config = dict(
    rope_theta=10000.0,
    init_std_o=0.0471,
    batch_tokens=[32768, 65536, 131072],
    max_steps=4564,
)
Below are experts of layer 3 (counted from 0) of a mixture-of-experts language model. Rows are named router (the router's row for the expert), gate (a neuron's input weights, with its number), up (a neuron's input weights, with its number), down (a neuron's output weights, with its number) and show model dimensions 0-95. Each number is 50 + 12 x the weight over its row's rms, rounded and kept within 0 to 99.
After each expert's rows: a language model's description of what the expert responds to; "gets" lists some tokens that make up at least twice as much of what it gets as of all text. This comes from a sample of Wikipedia text that the model never trained on. Tokens count by the router's weight.

# expert 13
router:47 63 47 41 69 60 33 19 54 46 53 38 60 47 56 64 43 27 42 47 57 28 59 41 57 43 38 71 47 47 46 71 54 47 55 47 66 50 58 57 44 67 65 39 39 49 41 60 52 42 46 37 50 42 48 53 61 58 36 47 71 40 34 55 50 15 61 59 56 53 51 75 44 42 34 46 54 64 49 58 34 46 50 69 70 36 28 40 69 69 57 43 27 48 45 54
gate1:56 54 42 66 45 67 43 47 52 63 54 34 78 37 68 62 53 30 67 60 52 44 54 50 39 51 35 58 51 51 47 44 47 72 58 76 59 35 55 43 55 48 48 63 60 19 46 55 52 56 67 31 48 45 61 47 44 66 45 83 44 43 63 42 42 37 76 46 48 60 36 52 34 49 53 53 52 64 44 42 51 59 53 54 43 29 57 52 66 61 59 77 50 70 40 65
up1:61 39 51 55 51 32 34 65 38 78 59 37 43 51 67 73 51 57 26 52 48 42 57 23 40 43 64 42 44 40 63 59 53 44 50 47 34 50 50 31 54 67 67 54 52 33 39 44 61 62 31 50 36 54 56 51 29 40 47 51 37 60 40 35 46 29 54 84 60 31 61 43 32 61 46 36 40 59 46 54 71 52 54 53 53 50 54 44 65 41 36 41 55 59 32 39
down1:49 22 57 31 58 33 51 50 51 48 40 46 49 16 65 52 34 53 37 57 56 30 24 69 56 72 51 39 52 71 47 54 49 45 55 43 44 69 55 40 67 35 54 76 59 33 53 52 49 46 51 46 49 37 40 38 58 63 52 41 45 40 61 59 55 54 42 35 47 34 43 53 42 53 62 63 66 37 31 41 64 31 35 37 35 48 42 55 47 40 54 35 71 57 66 63
Description: Short vowel-consonant pieces inside a word after its first letters, such as tro-ops, diagn-osed, Dreaml-ab, De-ath.
gets: "am", "at", "ab", "in", "ad", "ut"

# expert 60
router:64 62 37 39 56 63 32 32 54 58 58 51 60 42 68 53 51 42 40 61 58 49 37 42 57 51 40 41 43 54 62 65 58 38 65 43 46 59 46 38 54 43 43 25 43 59 34 25 50 40 48 41 48 47 40 40 54 59 59 50 50 58 58 61 49 47 49 47 77 71 20 48 40 51 26 63 68 55 52 42 45 56 35 52 64 37 34 38 84 59 36 40 20 54 41 67
gate0:56 50 43 60 62 74 68 39 29 72 72 42 39 46 44 53 54 52 49 44 39 43 32 50 54 54 37 67 56 58 44 64 62 35 46 43 47 65 61 47 41 33 53 51 75 58 83 65 67 47 56 44 41 44 50 42 52 52 43 54 46 47 36 74 59 36 48 43 50 52 49 32 28 45 61 39 48 43 57 37 33 56 42 60 69 55 67 26 77 46 51 60 42 68 33 46
up0:57 52 31 59 23 46 50 71 55 66 47 48 69 45 64 51 71 64 68 66 63 40 40 55 37 51 81 70 64 61 59 52 43 67 33 35 57 60 42 43 63 45 49 42 61 46 58 48 43 12 58 59 53 56 52 49 34 46 60 52 45 42 59 62 44 42 47 53 57 48 59 41 52 55 48 43 62 51 81 53 37 47 56 46 48 45 40 36 64 40 61 29 71 34 45 58
down0:43 53 33 57 37 62 56 49 42 67 53 45 60 45 40 61 67 63 60 54 48 39 35 37 57 46 38 74 27 46 69 52 43 59 42 54 57 53 48 49 42 40 53 66 54 51 42 72 53 28 61 40 44 43 27 56 43 11 47 58 58 51 46 68 49 31 35 47 49 57 60 22 52 38 64 34 30 58 62 49 50 39 37 29 43 70 54 43 29 46 58 46 45 67 53 44
Description: Capital initials and syllables of names, often foreign, right after a table pipe, such as N, G, R, Schw-ab.
gets: " |", " N", " R", " G", " J", " I"

# expert 21
router:47 63 30 49 60 72 26 53 28 49 48 56 56 33 61 53 50 51 48 62 61 46 57 42 53 38 32 64 56 46 49 73 59 57 47 30 64 49 60 49 47 47 37 39 41 56 39 49 40 53 56 40 49 61 47 51 54 59 49 52 52 42 43 69 61 28 55 38 64 44 45 78 69 36 39 30 58 71 59 37 47 34 55 57 84 53 37 36 55 53 39 31 24 32 44 57
gate1:44 49 54 65 48 54 54 36 57 57 56 31 47 47 75 56 65 58 47 38 60 31 57 60 62 21 32 62 64 37 44 39 47 48 71 62 55 54 28 34 48 49 59 70 43 50 41 41 43 30 58 29 44 35 60 28 51 44 38 36 46 47 41 50 57 40 26 57 61 24 35 53 56 38 40 51 46 39 64 52 54 57 54 28 68 63 32 46 40 47 44 52 40 49 57 24
up1:27 34 13 46 56 52 51 36 58 35 45 40 48 48 61 41 25 52 54 44 38 57 73 43 36 70 44 46 41 77 50 51 54 53 56 64 60 41 53 40 36 32 76 59 48 43 66 58 56 58 36 51 48 45 66 51 40 33 31 64 43 36 47 36 29 66 50 47 39 56 61 65 53 47 51 42 45 69 52 32 31 49 53 53 44 57 64 51 60 39 47 77 60 52 54 54
down1:51 59 67 42 46 36 54 70 38 56 47 62 51 44 68 70 53 47 64 49 55 44 62 32 35 67 48 56 61 54 46 57 65 53 65 51 54 38 65 29 46 54 38 51 53 53 65 66 50 58 51 33 61 34 48 38 71 52 52 64 54 48 43 42 36 52 58 63 64 53 44 37 73 27 40 51 28 62 53 55 60 48 48 72 63 62 34 43 19 55 89 55 48 45 59 49
Description: Capital vowel pieces starting words or codes (In, E, A, I in ITA, ANU), plus middle fragments like W-rit-er and mon-ey, Rigsr-å-det.
gets: "A", " E", "E", " A", "I", " In"

# expert 11
router:75 64 43 45 51 78 41 46 50 44 45 42 53 52 66 63 33 52 62 54 56 32 29 34 46 55 52 47 80 57 46 59 52 38 51 48 66 57 39 42 50 42 45 55 40 45 33 53 26 55 59 38 45 47 42 46 76 53 52 40 57 68 54 59 64 50 44 35 57 41 50 60 57 29 50 33 59 72 73 62 46 46 50 40 78 25 34 36 50 55 56 27 35 44 50 50
gate0:46 59 44 67 66 79 52 55 55 46 35 48 60 57 55 46 64 47 60 67 58 57 20 54 48 59 52 41 59 72 34 36 55 38 51 32 53 69 51 27 46 61 48 30 54 54 48 47 46 48 21 39 72 53 41 61 40 26 39 50 62 48 55 63 41 58 63 57 49 45 39 42 31 42 55 29 30 75 55 59 39 26 57 43 54 62 63 45 48 49 63 37 52 45 43 50
up0:40 48 69 39 51 78 60 51 29 47 65 60 50 39 55 51 42 52 49 23 50 66 49 35 60 65 60 50 50 42 33 46 43 43 67 71 31 48 66 56 36 50 56 34 61 46 53 58 41 47 24 37 52 46 41 69 58 62 69 43 69 53 49 45 63 62 78 54 51 36 46 45 29 60 44 55 49 46 49 50 47 50 39 39 43 28 54 45 43 35 43 53 31 64 35 21
down0:45 49 51 61 55 45 43 26 39 54 49 48 35 53 41 54 50 52 55 65 39 24 63 63 47 45 37 51 41 53 54 47 26 37 47 40 67 51 65 46 69 46 41 43 27 41 53 61 72 43 45 77 50 39 45 56 43 77 76 44 44 43 53 69 49 69 34 48 42 52 61 64 43 44 56 56 40 69 74 42 75 28 59 47 39 51 47 62 45 44 27 48 43 63 62 37
Description: Prepositions and connectives such as as, to, for, not, under, than, plus possessive s and inner word fragments like wh-ich, someth-ing.
gets: " as", " to", "y", " for", "z", "s"

# expert 28
router:57 68 35 50 47 65 48 54 41 34 46 54 47 54 59 66 43 37 46 74 67 39 45 35 35 40 39 48 34 51 59 77 49 32 47 45 60 48 51 32 44 44 68 25 31 50 32 36 53 53 65 28 37 40 48 50 56 44 48 40 62 55 52 49 76 55 50 54 57 46 56 65 57 48 27 74 58 52 57 39 51 52 44 41 51 34 27 38 66 42 43 42 15 59 54 54
gate0:44 48 53 52 50 29 45 41 82 54 65 50 46 46 48 64 66 47 67 36 57 47 62 44 41 43 54 58 52 57 45 58 32 52 63 29 56 18 36 49 75 39 25 38 45 35 55 58 48 36 63 54 66 63 29 60 56 50 30 60 63 58 29 38 36 32 38 59 60 41 60 67 49 37 66 43 46 58 47 49 48 53 48 49 57 54 65 42 72 56 66 44 41 58 69 42
up0:31 49 34 51 48 68 57 50 46 72 55 40 72 59 46 42 51 30 44 54 40 44 33 58 51 61 42 56 35 30 71 49 58 52 41 79 56 51 53 36 25 68 70 37 77 64 56 53 42 58 39 63 52 41 76 60 50 44 44 55 47 40 66 62 42 68 33 45 30 63 53 41 49 41 52 59 42 56 44 56 54 43 29 45 46 42 45 52 48 59 54 46 42 75 37 69
down0:33 64 49 69 49 67 53 31 69 47 48 41 49 62 58 49 74 40 54 34 35 56 45 59 35 37 33 40 56 54 59 56 45 40 36 59 75 41 63 37 39 26 42 56 45 38 58 69 20 53 46 58 58 51 63 44 59 52 44 63 43 65 42 72 44 76 37 40 53 58 43 41 60 30 56 62 47 63 48 34 43 46 52 40 53 43 71 55 37 51 56 74 48 53 70 51
Description: Function words opening noun phrases or clauses, such as the, a, that, which, each, plus table pipes and section == marks.
gets: " the", " a", " that", " \"", " The", "|"

# expert 57
router:60 55 55 46 46 61 22 59 49 46 71 47 52 54 59 62 39 43 43 64 62 24 37 36 50 28 41 39 41 50 46 73 54 24 49 44 64 64 39 39 48 52 66 62 29 55 40 37 39 42 65 42 30 41 53 47 47 62 43 41 62 51 64 58 63 46 46 41 57 54 56 53 49 40 38 30 78 65 50 59 37 33 56 54 71 51 37 46 62 56 61 51 29 63 72 63
gate1:52 44 53 58 34 60 50 56 54 44 65 33 43 26 75 61 30 35 57 31 48 47 35 45 27 37 50 61 50 40 46 38 64 36 47 45 59 51 69 66 55 48 63 54 50 62 48 49 58 40 57 72 29 40 31 40 34 61 43 33 43 56 66 65 57 65 51 47 76 41 53 61 42 29 57 53 67 62 47 65 50 25 54 72 60 54 42 52 52 56 33 63 43 62 55 63
up1:57 54 58 66 39 58 44 44 31 56 31 61 47 50 32 53 73 52 56 60 52 64 64 48 57 51 25 36 68 44 51 56 38 56 49 65 42 41 47 58 52 79 43 41 48 44 28 55 32 52 75 16 74 43 66 50 60 24 32 60 62 58 49 47 56 42 49 56 41 53 61 59 59 71 55 63 44 53 46 54 59 64 50 60 43 55 38 49 32 71 48 44 42 40 32 50
down1:74 46 57 40 76 40 60 52 47 64 39 59 37 71 47 39 44 69 30 41 26 24 48 52 66 69 54 27 54 37 40 61 56 43 53 33 68 41 39 56 51 42 76 32 58 48 46 49 48 54 50 37 43 57 50 56 62 42 56 42 46 46 55 37 48 39 55 65 68 44 46 50 35 53 40 33 49 53 59 30 22 66 73 49 57 48 43 36 30 59 50 54 46 40 46 42
Description: Middle stem pieces of words (Am-ong, Sol-id-arity, bil-ir-ubin, surr-ound-ing), digits 1 and 2, modals like not, would, can, and Thai/Tibetan bytes.
gets: "id", "1", "ir", " is", "ang", "ad"

# expert 25
router:64 62 47 29 60 74 43 34 41 60 41 45 37 36 56 70 33 36 45 50 68 52 38 45 42 40 52 52 50 40 51 82 45 41 67 57 59 36 52 48 54 47 39 39 43 45 54 41 29 51 34 41 57 59 54 50 36 64 49 32 57 41 53 67 72 30 61 71 79 52 34 77 46 34 51 50 66 58 60 58 49 48 44 41 52 54 33 38 60 36 39 45 49 46 37 62
gate15:47 49 59 51 42 55 48 25 61 58 27 29 45 42 67 47 61 43 42 53 50 49 44 56 37 47 55 37 41 58 64 47 63 47 37 46 39 41 47 42 40 32 44 59 48 55 53 22 54 49 49 47 73 51 44 73 43 60 48 47 71 28 60 78 43 28 55 30 55 52 51 39 45 40 40 58 69 72 40 57 38 61 22 55 41 38 52 66 47 30 52 53 58 77 50 37
up15:56 54 57 65 55 53 53 51 57 50 41 77 75 50 54 48 64 53 40 42 68 43 53 52 67 65 47 59 39 59 41 52 48 69 46 50 36 44 48 76 43 55 27 41 37 30 57 47 44 46 42 68 45 53 59 49 50 66 33 49 54 47 43 59 47 27 48 66 40 66 59 39 67 64 67 47 53 47 67 58 63 44 38 48 43 47 40 30 44 29 23 27 51 20 54 28
down15:43 55 39 44 56 57 38 47 35 38 42 31 55 32 42 55 48 54 49 63 62 31 52 64 62 53 53 47 45 37 68 58 47 61 46 47 51 51 65 32 49 48 62 51 61 38 79 42 37 59 63 50 44 47 39 73 63 37 37 58 46 49 41 36 80 43 34 56 67 54 32 41 59 53 59 36 59 40 25 44 31 46 88 62 43 49 50 31 50 73 65 64 47 49 49 48
Description: Prepositions such as in, of, for, by, during, often before a year, plus colons and suffixes like -ist in Artist, -ous.
gets: " in", " of", ":", "ist", " and", " for"

# expert 17
router:57 77 36 52 37 87 40 42 60 39 63 49 53 57 50 65 55 35 47 50 55 39 53 41 45 36 51 42 57 54 69 63 41 34 59 40 62 38 47 35 34 62 35 38 48 47 36 43 29 53 50 34 41 53 45 43 47 45 40 24 73 43 71 65 67 35 50 48 55 45 41 55 59 35 32 72 58 50 61 40 51 45 35 37 63 41 38 35 64 46 59 32 37 48 58 62
gate0:48 58 79 58 55 48 55 54 56 46 46 58 50 46 56 48 74 65 76 50 36 42 36 58 45 49 59 55 50 54 58 55 59 67 57 30 40 50 21 66 45 34 41 67 43 63 47 59 56 38 54 44 60 71 71 14 57 56 53 62 66 51 53 66 51 46 79 47 49 45 54 61 79 46 37 53 54 40 47 53 33 37 51 52 45 37 42 53 62 52 77 52 47 58 63 50
up0:61 50 38 60 51 54 54 60 58 62 55 52 49 57 20 67 50 51 38 50 30 64 47 50 71 64 45 47 62 45 14 43 55 47 65 54 46 19 46 57 67 53 71 47 53 47 67 52 40 71 57 67 61 37 40 58 52 45 36 64 72 28 39 61 63 61 46 63 60 43 43 41 40 35 63 48 31 65 41 52 49 69 43 61 46 67 59 36 49 51 54 31 44 45 40 55
down0:34 36 50 45 54 47 51 67 50 62 32 54 47 59 34 43 32 26 67 31 47 65 49 42 35 66 35 38 55 61 58 66 66 30 71 42 58 36 41 65 52 40 42 47 57 20 51 36 48 48 52 58 47 35 62 37 56 64 46 40 41 40 59 47 57 42 66 48 55 49 62 64 33 38 64 51 31 61 40 53 52 66 67 65 37 68 65 47 58 51 49 54 45 20 45 35
Description: Articles and possessives such as the, a, his, its after of or in, plus the -ous piece in thousand, famous, farmhouses.
gets: " the", " a", " The", " his", " an", " c"

# expert 55
router:61 60 45 53 63 63 42 44 46 45 43 49 70 39 59 85 54 48 64 78 42 48 45 55 50 48 46 40 45 52 54 66 44 43 61 26 66 40 55 27 48 44 58 50 44 33 29 47 40 33 68 48 41 44 49 36 46 36 59 57 57 44 64 62 62 32 55 46 60 48 62 48 66 47 33 32 62 64 65 49 49 34 28 70 62 52 33 40 82 43 57 55 34 53 37 53
gate1:57 26 44 41 68 55 49 57 51 53 26 42 42 72 53 69 66 56 54 49 47 18 65 32 60 31 57 48 35 55 54 57 49 54 42 43 73 33 49 43 69 62 51 54 49 30 43 54 60 67 46 52 51 70 59 32 58 45 49 54 60 61 54 61 64 63 41 68 33 61 62 66 34 39 33 53 47 53 60 65 25 51 68 33 54 62 52 54 59 41 49 51 61 64 38 54
up1:73 48 49 45 63 32 64 83 23 51 60 37 35 62 39 40 52 20 57 31 41 43 34 30 60 49 26 43 49 65 41 51 49 59 55 47 42 52 41 44 50 45 51 46 58 48 60 55 35 49 47 46 39 63 48 34 51 49 34 38 46 61 30 49 49 66 48 44 33 66 52 66 53 35 44 50 64 36 36 55 61 51 52 40 42 44 36 37 44 57 49 47 56 26 58 19
down1:46 64 55 71 59 33 56 50 33 47 74 54 43 49 55 35 56 47 44 44 57 45 36 42 59 76 43 63 59 49 52 37 39 64 51 45 35 37 67 46 69 34 59 39 51 56 38 42 50 70 34 69 56 50 63 29 51 61 69 30 57 54 48 35 66 42 39 69 46 41 48 19 52 67 23 47 71 46 61 50 75 43 54 52 45 49 47 67 50 57 48 54 40 58 46 59
Description: Zeros and twos inside years such as 2017 and 2006–2007, and nouns like film, series, song, single, plus the piece -ating in stating.
gets: "0", "2", "–", "3", "ood", " film"

# expert 3
router:53 65 35 49 71 68 51 51 43 42 33 51 65 36 57 70 50 35 42 70 36 46 29 45 63 52 36 48 65 60 64 67 53 44 56 42 61 29 54 24 40 49 58 42 50 62 35 49 39 60 49 66 43 28 42 49 57 61 53 52 61 51 63 65 56 20 56 53 63 58 19 51 72 37 49 47 72 63 46 43 43 33 55 45 54 46 39 38 63 56 60 55 30 61 52 45
gate1:39 51 37 33 41 35 60 22 43 40 47 38 47 52 40 44 49 46 37 57 58 21 37 36 58 60 44 70 42 41 51 60 40 56 39 38 38 39 37 32 54 73 52 68 63 53 70 66 57 27 62 45 61 38 45 69 49 48 57 47 61 49 58 40 60 44 38 46 51 42 48 54 63 60 56 31 57 65 56 68 50 46 24 54 57 41 51 46 77 63 59 37 30 63 51 33
up1:39 54 35 34 46 43 31 51 33 50 53 61 60 31 37 59 60 63 62 24 48 49 49 53 44 47 58 50 75 71 33 72 37 57 45 38 59 33 27 54 40 57 35 44 55 64 47 52 43 50 48 56 43 47 47 53 52 50 69 54 74 57 74 62 67 42 49 48 30 43 72 62 53 58 28 37 52 41 51 46 39 64 36 24 49 38 42 36 56 60 74 49 36 48 51 46
down1:56 35 62 38 60 46 59 50 59 54 51 53 69 40 40 33 35 61 66 39 52 40 49 37 43 65 43 49 65 41 31 46 37 59 57 27 50 53 45 60 59 50 37 63 46 53 58 67 30 37 41 47 61 39 50 36 23 61 64 53 57 72 55 43 59 64 54 70 33 46 46 42 74 58 45 25 43 49 23 64 47 38 71 36 42 49 54 52 55 72 64 32 55 59 54 31
Description: Second pieces of split words (occ-, cont-em-, th-reat-) and digits inside years or year ranges such as 1994–95 and 2013; also percent signs.
gets: "9", "0", " comp", " cont", "our", "%"

# expert 34
router:57 74 43 49 51 78 33 39 45 57 35 55 34 72 63 63 52 40 46 57 46 25 47 34 57 50 41 49 52 61 46 75 72 47 54 43 57 48 40 44 59 39 42 47 43 45 32 34 49 51 59 46 58 55 48 61 47 46 54 47 58 44 52 57 70 39 29 68 71 42 39 39 61 31 47 69 53 56 41 62 55 27 48 33 73 41 38 49 55 60 45 26 23 39 46 59
gate0:70 55 46 73 66 56 25 47 35 43 72 35 71 56 33 47 62 48 55 47 55 40 44 36 74 55 48 41 41 32 32 59 58 38 63 53 51 34 51 62 54 48 32 38 52 50 49 59 45 53 54 47 70 41 58 52 54 30 53 30 32 53 55 47 49 60 45 64 69 47 48 47 64 59 58 25 46 59 46 52 35 21 53 53 34 68 57 40 53 57 43 27 24 51 49 52
up0:55 73 54 64 37 53 42 72 31 44 55 58 40 32 59 53 63 63 56 56 56 41 34 31 48 43 37 32 46 33 54 52 54 55 36 37 39 48 48 27 22 50 38 62 57 50 65 58 53 62 55 40 51 40 36 53 40 55 72 49 63 37 59 64 45 41 41 55 67 42 76 52 70 45 55 42 32 64 37 50 69 38 58 41 38 40 56 32 42 43 19 53 51 49 39 36
down0:35 59 73 42 57 62 42 46 32 44 54 51 39 51 57 42 60 67 40 53 21 55 54 42 51 38 40 61 53 40 46 49 45 57 55 57 53 66 57 61 55 65 52 37 70 38 70 55 51 23 36 41 47 58 56 37 26 53 39 48 60 43 48 61 75 60 26 43 40 61 41 24 39 52 36 43 39 57 53 47 39 60 48 47 44 39 56 40 60 86 56 26 69 57 41 44
Description: Short consonant pieces starting or inside rare words and names, such as st in cornerstones, m in Alchemist, and he/He.
gets: "-", " he", "m", " He", " m", "ch"